python train.py --n_experts=12 --d_expert=288 --hidden_act="tanh_gelu" --normalize_top_k=false --vocab_size=16384 --norm="layernorm" --norm_eps=1e-05 --beta1=0.95 --max_grad_norm=2.0 --dataset="wikipedia_en"
Below are experts of layer 2 (counted from 0) of a mixture-of-experts language model. Rows are named router (the router's row for the expert), down (a neuron's output weights, with its number) and show model dimensions 0-223. Each number is 128 + 32 x the weight over its row's rms, rounded and kept within 0 to 255. Numbers have three digits each.
Before each expert's rows: "comes before" lists some tokens at least twice as common just after its tokens as in all text. This comes from a sample of Wikipedia text that the model never trained on. Tokens count by the router's weight.

# expert 4
comes before: ":", "\n", "-", " /", " (", ")\n"
router:186159135177114134074114151162093163159135173103087100153128113143161091047149168157154130181100132126150136122181109124093139117071150113109169093121076117165122101093110088137115180148147155096123131137105140092152139167101130147134178105127076104097109174103081148047194117126114042161091102101086149131147041159136131158106123120142122172092129149168137102168136167116145133176109131097146081113173134097121172160068079082110177164141117132153169086105168116105073150191106119170137133125174130165103134118084089151145136126117118087195152117119154119169118140148111141155137107084136056155079220137159137081129142115096084093109151210109106124127120085125106122128177
down0:052201036043117151146128110095122099153139186115169148151163107126187110161150163080082122133139064157103153188116131165072120147141135113141130109088165162117122168135149100137089113118131161109173088176195178127127080141157150159115133180108104170068138117134127123186124105089175111121158121098151053120144119164104147113142117126114130116070145144141055148078111160116086135108154138147121089108144187114096125104098148073128073112183161141118166145143150124136118112150167159137137157059151129124073119125096128097085129129164045069131122164140137095089126058110131163138165158154107136133147135161126134166091179126105136124155142109171120144129056162151072071128103
down1:127098125096127156088121183155159149122056108085127127081132119192122103151130161116127152148115168109101181167107139063096105128129109094084134143094137202127095147162132144121110143133110122133099159194097138134108158172097093108069144075103098116112131127149138122159132097145107165073180064151113116094162163083128139195137156164144167132193156155112134156161075107147148165088093121114089177094116063133192146134124153175154159139145075154113114202137153129096130107173147129132100111142113154183077142158106124125168134078112118160112115153130094143087087106133122151090147142059133127096139184216083085121118147116120078094230157169087095175154142095188111150159122
down2:158095125103138085186137129133120135095081077098116092132130135137114138061255106149168177137083151159085141151127129090154159109067158149129133114133114152121119081096150117117109192108126180112156148106109197133143137131153145153139090136073127052153109119091063137165147125135063168118119135122136123153144125121101164089107124097047094172102160132124156048107153145169147192134145166135206121092090157138162138174078159140066151132124118096137134175119191119110149149164143169154115138110151146128093145125133104080139123102103180130133088107112125122126140091131123177104146131202105154129119093070097160108164129170144119142125079071189083094117126182084135138186153
down3:118103144077134174131165135076164108141141249073065105120105084188135141164144133193087107147146162158120152108146117063115140133128132043102140133150103079119102111106138100145112104142136102154150151144136156167183185152135102151153051105141104131107150105082073113141127119200146132177156134131144101165125093150199144061144111127196098097159086095137157067141093127146101155096089164155148131042105127143150115105068148057167084144128118177131127144130140102184126148088160137118178107121149096153109141133145176152145141135168107147139118079101150138156170119082109081071209125134134087112166130123080179144064138131139129138106136136113138126125113120154102132105091
down4:152143071188131094154114155096072120121162121082110137108161102188150123177141114128165133162088144102140146154081088167109131115152182163088144094117123141203059135157088170087162184112114052077106124139122162167116157127164148134124108116132128124151157131092126136082070170128165108187125217078127115129096116119104126123088095126089117188164085142112049107151147119148210147088127167086209133153155180182111145109149107071111142166051115136130113097122147158138154090118167075122137112122131129136128092135066149114129117122130141145105127124115153108112151118127162205170098186150160176176097087125139155124085159090104107103116177082136129081083097098127104133133159
down5:104064083154158151081169126141165113155139160113117050174129092074195168129077139125104120123121169085104164104128073052160147192150120125129141187129148110147119111112171150101184174132128135099148200085127120149143163165104114111106144135139120071126145141042117170100123074115184120126147100091151132114118177167125123143149112156138181129123117111128126144107115089157142100109103141075174096102044103087115130167107153196076158116121145184131134134136112140117089123108082046189096157171189134141090106184144130112115088120111147124154170109118181165116141098106136133098126178154171119183065146158139136076139105140148142178115152153141079090111135155143107064163103
down6:070135117127142103176145130084144112130124140124126088162128141161110161179168104184053163080067054159111139103141158098127086116162112161124110173110118169142172070077165109161157074141104094104154178120132171082107122124133118151089118117125181164132109111137059101097143080147143107142124119066044191143179073084105054172137136066090096127152163127091101121196139178174134091097161109147122094160131165171092108155126128124124174116108138102149148207106154150116088162177131124060148146130111076170162091137097139124156130156214093163121141095174097128115151154112131098117090136150136162103153168119167126098140155124127107115117072167162103134099113094134159111142113
down7:149143140113122119136127150154114139148107171137174072133096133165126135142159167116090160114073104120173113200048127117093119103186131145097112108108113156131162119109150133217069078181138170147133174081131134158142090188155150189097105127152080196099082137149079137152093127091154098133096116149155178136154149133166168116095123121170132166161078134180111100121125131186120088147131074107080177149153090189074139113079130162128092073102125177095105094122108091146114148074112145166146115128105133097126102085102172114094127097108093115074137109097071099192145110118131168114111147138136157144165110109170046102137152069098118188131118175136115148161111086138110127113040
down8:140151077090126125129092113151070135137195152111119093090165080095119118161176152091122152052174163116171124133138093041135107113119137079167151097122098144169115142127129128088129102132161056115140148119130132136127185118113177064111105064100099152110135167133075165156143140102077133188098128144117147131111152134132178068141111079091158178079072191139129116083143051184119156143129158182130105104145123154111124048136076151114102181179120138046136157145134119175136157127107119094080106133183181131149124142111146129103070154091130155178137133112163117131152169106113065134148136131187094100132130152133123168145142179097165080126085141102093144139152095189098115156147

# expert 9
comes before: " ", "|", "-", " \"", " The", " Total"
router:155148169130134115183131114092095170137156112135161135154091136085069062154170082091181085141205095114122147113120133111105150157174138115133143143139052125100146065158130140090116114150169150118120113077085151189092099125163102147129084170042207150112085113117119151129133125112118127150132116080107143074135115093112131078160106125109098231114157114104118102141130146141196156123093080174172096120121161117091135080161054115126118087140121094136172109140142080118139113109149109136117089130087192105130182156164136112146097137158079092173142142129111141147117103109102164172184141161086158071120077098095131103119142109162118073193126126152151165122170160056109173091155
down0:109061104146134099137125076074132128096154157161162125081111147181093047094120160067090130121114105089101133152154114223095130117092101128148214153143088125136140152111083135182087172152174121184108117080093167160154126086130114184150050093157121163047121084095122173073035134133127112115122134117093167097110136088105119123084130210126122109126090104094107142144136132106105129149179127144122121117172157135159147139174131128157168162196086166067158132139104106155123096180140120094132172134121104128160150125107085146182130109128093136116130138128131139160119113170166154102143187151127125153126117155164186119050098107069138069135130159165122127143134144128165128091152
down1:193110107120124107135098197146167074168087197162139133105203137127089102113134080160187132147145122057109107136114103130145104063104184157121076113135138094140124178087138104170145106143137061095100103162104132125141169134112128121129124158138083125159185099127160118110152131146158101080134105102096094121134104126178120137109137093167072120053130107169098178049147158146099084152110192092139092095167138172159151122104099106116154132123093121170081115084120105191162132142082093161144167143108115132098125135070120083104142138127132149143155217093122131136142201154117139103209163083096179120163175093142092092159117191133118139157124135170135109122113164176165148179141
down2:138099191157140076103096162139068106150129115058111174139099095134158138142178169092136103129092121123122123098131198067127132162134140137092102084140120113143117142155154124104094099113095162138169142100131143139104148120087081085147154049111166119078190149123145132164147078059112060151160145127169090096116138119121144136167109077170132167086164178141071147101153130179109131148111129122191084176133171098166125074111116098141138107151161154125133166108028134130133101120180127121163123148154135144150178122131121137177141091126129144111145130054145098084135126129087175061106155125166127158061133200081114152099079096108150150168033144154107163132115127076112091164105
down3:147124160185101139106114139135133125146187094099126093148083068118154114114129120095121134170123147086139166178163072127135108089125134129066137102135139105143158119110109171173159124147122124127218222116133127157223173110055093137157161104086137145146141128134189154159141151140101115073096163117111138111110119164102068153109168087119099210122111118119133128161161131151136137191089205133066148125213114103100107117127158085143113166122126124154191146082080187112137078162100114104103136099119156113142101112107122104112176146119132142140117091152147147097165151119137081137129083118102091148114132129170091191141189089142075175107161111069149126070131077081101082166132
down4:079099155124112082112114127158114143122116109082092185142140165115103116090125091199106124163096089181139132145149176140172135106064116089144109094194138112103157143073146154151114102120078113129171064189087142150108123121108098113143174130101145053144157118102195128124115150108152173090174156169130099136163121112151137117105177116106105120105126134131125170079080154142137084180174129131120157168153127129110073140156184113034121098149183083101084154156187128180104137091126196117142079102111137148154127141127153145099093157101181122160142139127103161141073129128167069081071111113109110132089146146105097203149178090167145138195119097208164123137096116123078105100144
down5:159153144173163122087077135032098086114105141133105119114098157121166165154151046117156138134129141163080123144105091112074151159106181119092198059172081115145132125136202098119103200190159115123133139136144184104153153130146165102165133125121096123125129214170167146101115127146161135159183145141101159196101078116124079074123115140079068113085114105125155133155145108100156086135108089174086138121153133166150080113162070077167063109125140117121104091148115090122156180157137148078100135081105131147071114130082171109201092098135158134110111179156124109120117110123096141121093149129094114141167158143204128140111183145138172135127097154151146091111098136169139122122161
down6:141150107109058130148154115131089099164196157114064116170099138101183153073136125077092121092182147115130133034114156135151148057101145129146129089142163130125155074121147096090109158161142156154118111106105136138147185129147146087136066157143185121169143088147132149203160138115144140132113141066157111158145089042150126170098101124086159105148151138115100146114110128172168094141150160125118059103123126140096088124167060119113100126122075170165082092061112138157200185105140119112147097079122189067103121182145131138137122147165134198104156143154110155168140173074161133174140150151159115181107070100119158102139115138159137115132156102169139111126106143142125108053097
down7:137119171129113145173159141079119099156177087088202074161038130147096114149169154125182120146138101140155144182130072177098121135111119102094127149164125164112124107147199112121154122185143148116186171117121081123163141136195126114073175114140181156159075140180178111130131055117125198173200172066146089100112130177122066202053147090106173138103084141085156135110122175120154170172105095134090133119117068139178144108160145159100108196132134115129129125118153140106090155086122107124163161127146138128125100127171129130108136169160143147132107088158148143130172146135088103126109146085140103142101132105103146133179116184064122146145069139095137124094094125114086105124106
down8:118127085115104142141118162140157116139090143134082115115143169134158118149179088152191144054098109109108152123101133139079150108114138078147078162112153179148075163113147126113111097124151158113171161166111084113164113147148113098137158125134105103139146095147137189098147160135220160146114143096110086071085106156168205087053149138081123117134054139155107105077088155102135101127168060087074091112126120207150088165116157074162102150129203098104164138161129136081107151108183179170140133152110088095153081136052189075101120119164149117157135103157109129152100189117101145139046133151136168148106112158172084106102105099111148124101121140131165147092131173103130130117117

# expert 11
comes before: " the", " a", " to", " by", " his", " as"
router:120095089150132126135114113154128126084095118149111131135140143138084201160085127072134180120159106120166106188151114146122114128171171130121044088193098154161086159194166106108172196144093089167144148107089128129177125130110132130216129047152162123135107079155103090151156060085141132132136108181131097125105083135156096173128208145135137102103060162162125159106093157132102104091157123132089176085156131145129114126142177101171127053093122149148131154156115089158173126103097114192100147137102124111145101069066118130130107142147147161142127114100138160044181155095115082070086074120133157132162165150153098131181126123192128141153158116138078130127129083127113132124149
down0:158094113122105139125132089154150126178130136066124130121138117127158104128138147135083145103098122128144116080098050114167137116114156152061119135162164079100146057118110133160088160089153141068095113129132145146160150103181135156092172121175136130154151146077138157086173111181112159083130121097112172155163170136134118160169057153088158192109160144140097075187143160143146125125076142161128101136165053116127107108096094136130144166077155128039118127138129102129073124128097167095049129091063119141109172130094140111107105169053162097152137159149181110137145083149096111140102149163076115182087124136129202233084155143109124167111111156129071108130137096128113158100115
down1:065117187097122147108096133130137066132134124087072114122141159145124123122188138098129126148077049082101180144119171111187106165112136149126143120106117127133130127105183123081180075133116155132107095119169135107111124162152077138138101128134159090149157089164106126133101151139089102135080143088166093128141115100076105114113138154087140162157119173110148128115127161141093142131105153063156115092115171137075103123070120153109093115070119140107087173156128192210128147105161095046143158121158139098203155120125056120113099163138123169112126106121142148100118159178202128103048198135124036147062161126169169129145142125169165078186107148173098154149145149115125097158114
down2:112144134175152141111173097155169141166092113093122108112144118131126169035132161120133129135096146157089081118099171163129131122077127142115109139157103138082100160153061117158155153115085118081099127156130144087114134164129108128123112135152104088189122080060108154156133126101090113133123178121126125166150098219107131111200164083113130121160194092107167150181149148097181144076084198098100117139125132111094160174154147126125201178122110135098099175113142089041174050157113102170147156155104080137173135123098093154147135175082082123112105137119130153143079133077081101130152177165162158130135112108156092156134129117163112124072114138073132086120165096060111074117171
down3:149201161128090156156188127113141110101115058144130154121144120167131126101171091121198125132137170138098133145123148132146080140078084140142112084124108133115129136081151144142166175134119184044101197165154158149112163118142176159182101110156058153145185115063105105129132148125152157077090063137100199078101149071134141138068112095139054132160114153153111075132119163070160121125145087103115128072141199115149122097103130147120113160119127117129130097114162169091093116099111151135141115079114168101150172162122135141119098123115171169099079140118109154154117106174154164109112167096131173088132082165163136107133044117175157191208134140135083150176110152142096132100147
down4:142125154096116105162140190165164133084114105153115155122076137104075131075128140157175127152120117165112074062126097140055166176145161094070092189143128111095123095083115165116159101154164056091137142160124132123156105137172163141021106114075167117119062094192071096105097133165112133098141186134138146157186122184155171131155143123175111126143123102106130154084116074092096150127174102160132119072174120147141109097178107114119164184098144169104064165154121105137078157131121136116174138132144146125160111081116139106129218097168154154158105107166114156152144159140133123159157128113100128099121105103118119082094101105137189092094175087110109072180160138110144110103115
down5:134140158152146093103131136154166127117132171112124125127123153133121186085154102129130147108142124205106097098139112134084154117158079098129092086154097100141104146120139105139172082101090143148187111111092194085147121169128170123188084102103136196139123168121139136063127090192090136137195191148122116112104109138113108093160123136210115139116097109068098084152144136107122204093137189152061130161110214159185126127169105117145163150094102066147133151105099091064139123138056110136127160104116138094072112061134108125118141163158113101140125111113142120120115135157094121096147149098136082104093127120149115119127059162162128159101075104112084141062153173225138139181093
down6:138127086134129122084126146185091114165159125078105117133112084082144158176091135088167111103044117081148071148120083111088075162085103111138073162114141175136149129125111090166109111160100153093160159121128122110137153135101060150137104078162096149092133155167153066123161206097161153085087122158108141139116128189085164156113073204127201136127148100160075092130139114178120166102160107116115147108149121176125108116120140152115132132162148156121109155173072154165160090176103089117088132071133166116146133097175130122087137125165169153115127233152117163079101102061121114113129157095110168124191121108178151139165114173146133090146080086175145118087121147104126122178106
down7:176110167140089160109157117132140164103134123108110127137090071129123088190152158109147115138082049120133136130109143083123125131109135124075138086129134131209135070141098129133100106132112135140167219116130128110098137099107115101128166188066147127121135200122057150171162082155188115148148136130117144141180135105123162095086120049144153102112146158126108088136130073170148086127084082201120163135234086107156124159145124153109116143120121181143149172093125055129166116127133142128162114161143109156156122115158099056106107094168104145107121151108105123165110135134105143173128091129109157192066124042132128082144120099148148111118149164137141167114169083151084175107041
down8:133152172108143077135140104070132113127182129087110126140110073173101135137112189139109077166122086105109129054092164117016132135108123141115147104114189116100192095162093134163123197156093113040128161069114092108192149094152078151113153149031134159163157116133075091112103135117111095132044114134157125139126087095093147157129119110104128066139142126101053152111140173082119127138112095069151119178155088154162076146111148149128118147200124125133110145139074171139068108096094125156119149128178098117136100096170155165105143109118136136122092110102153130182163130123106133132104144148206111150187124102134160147110130134142100140154123130188097077099124099107112144119142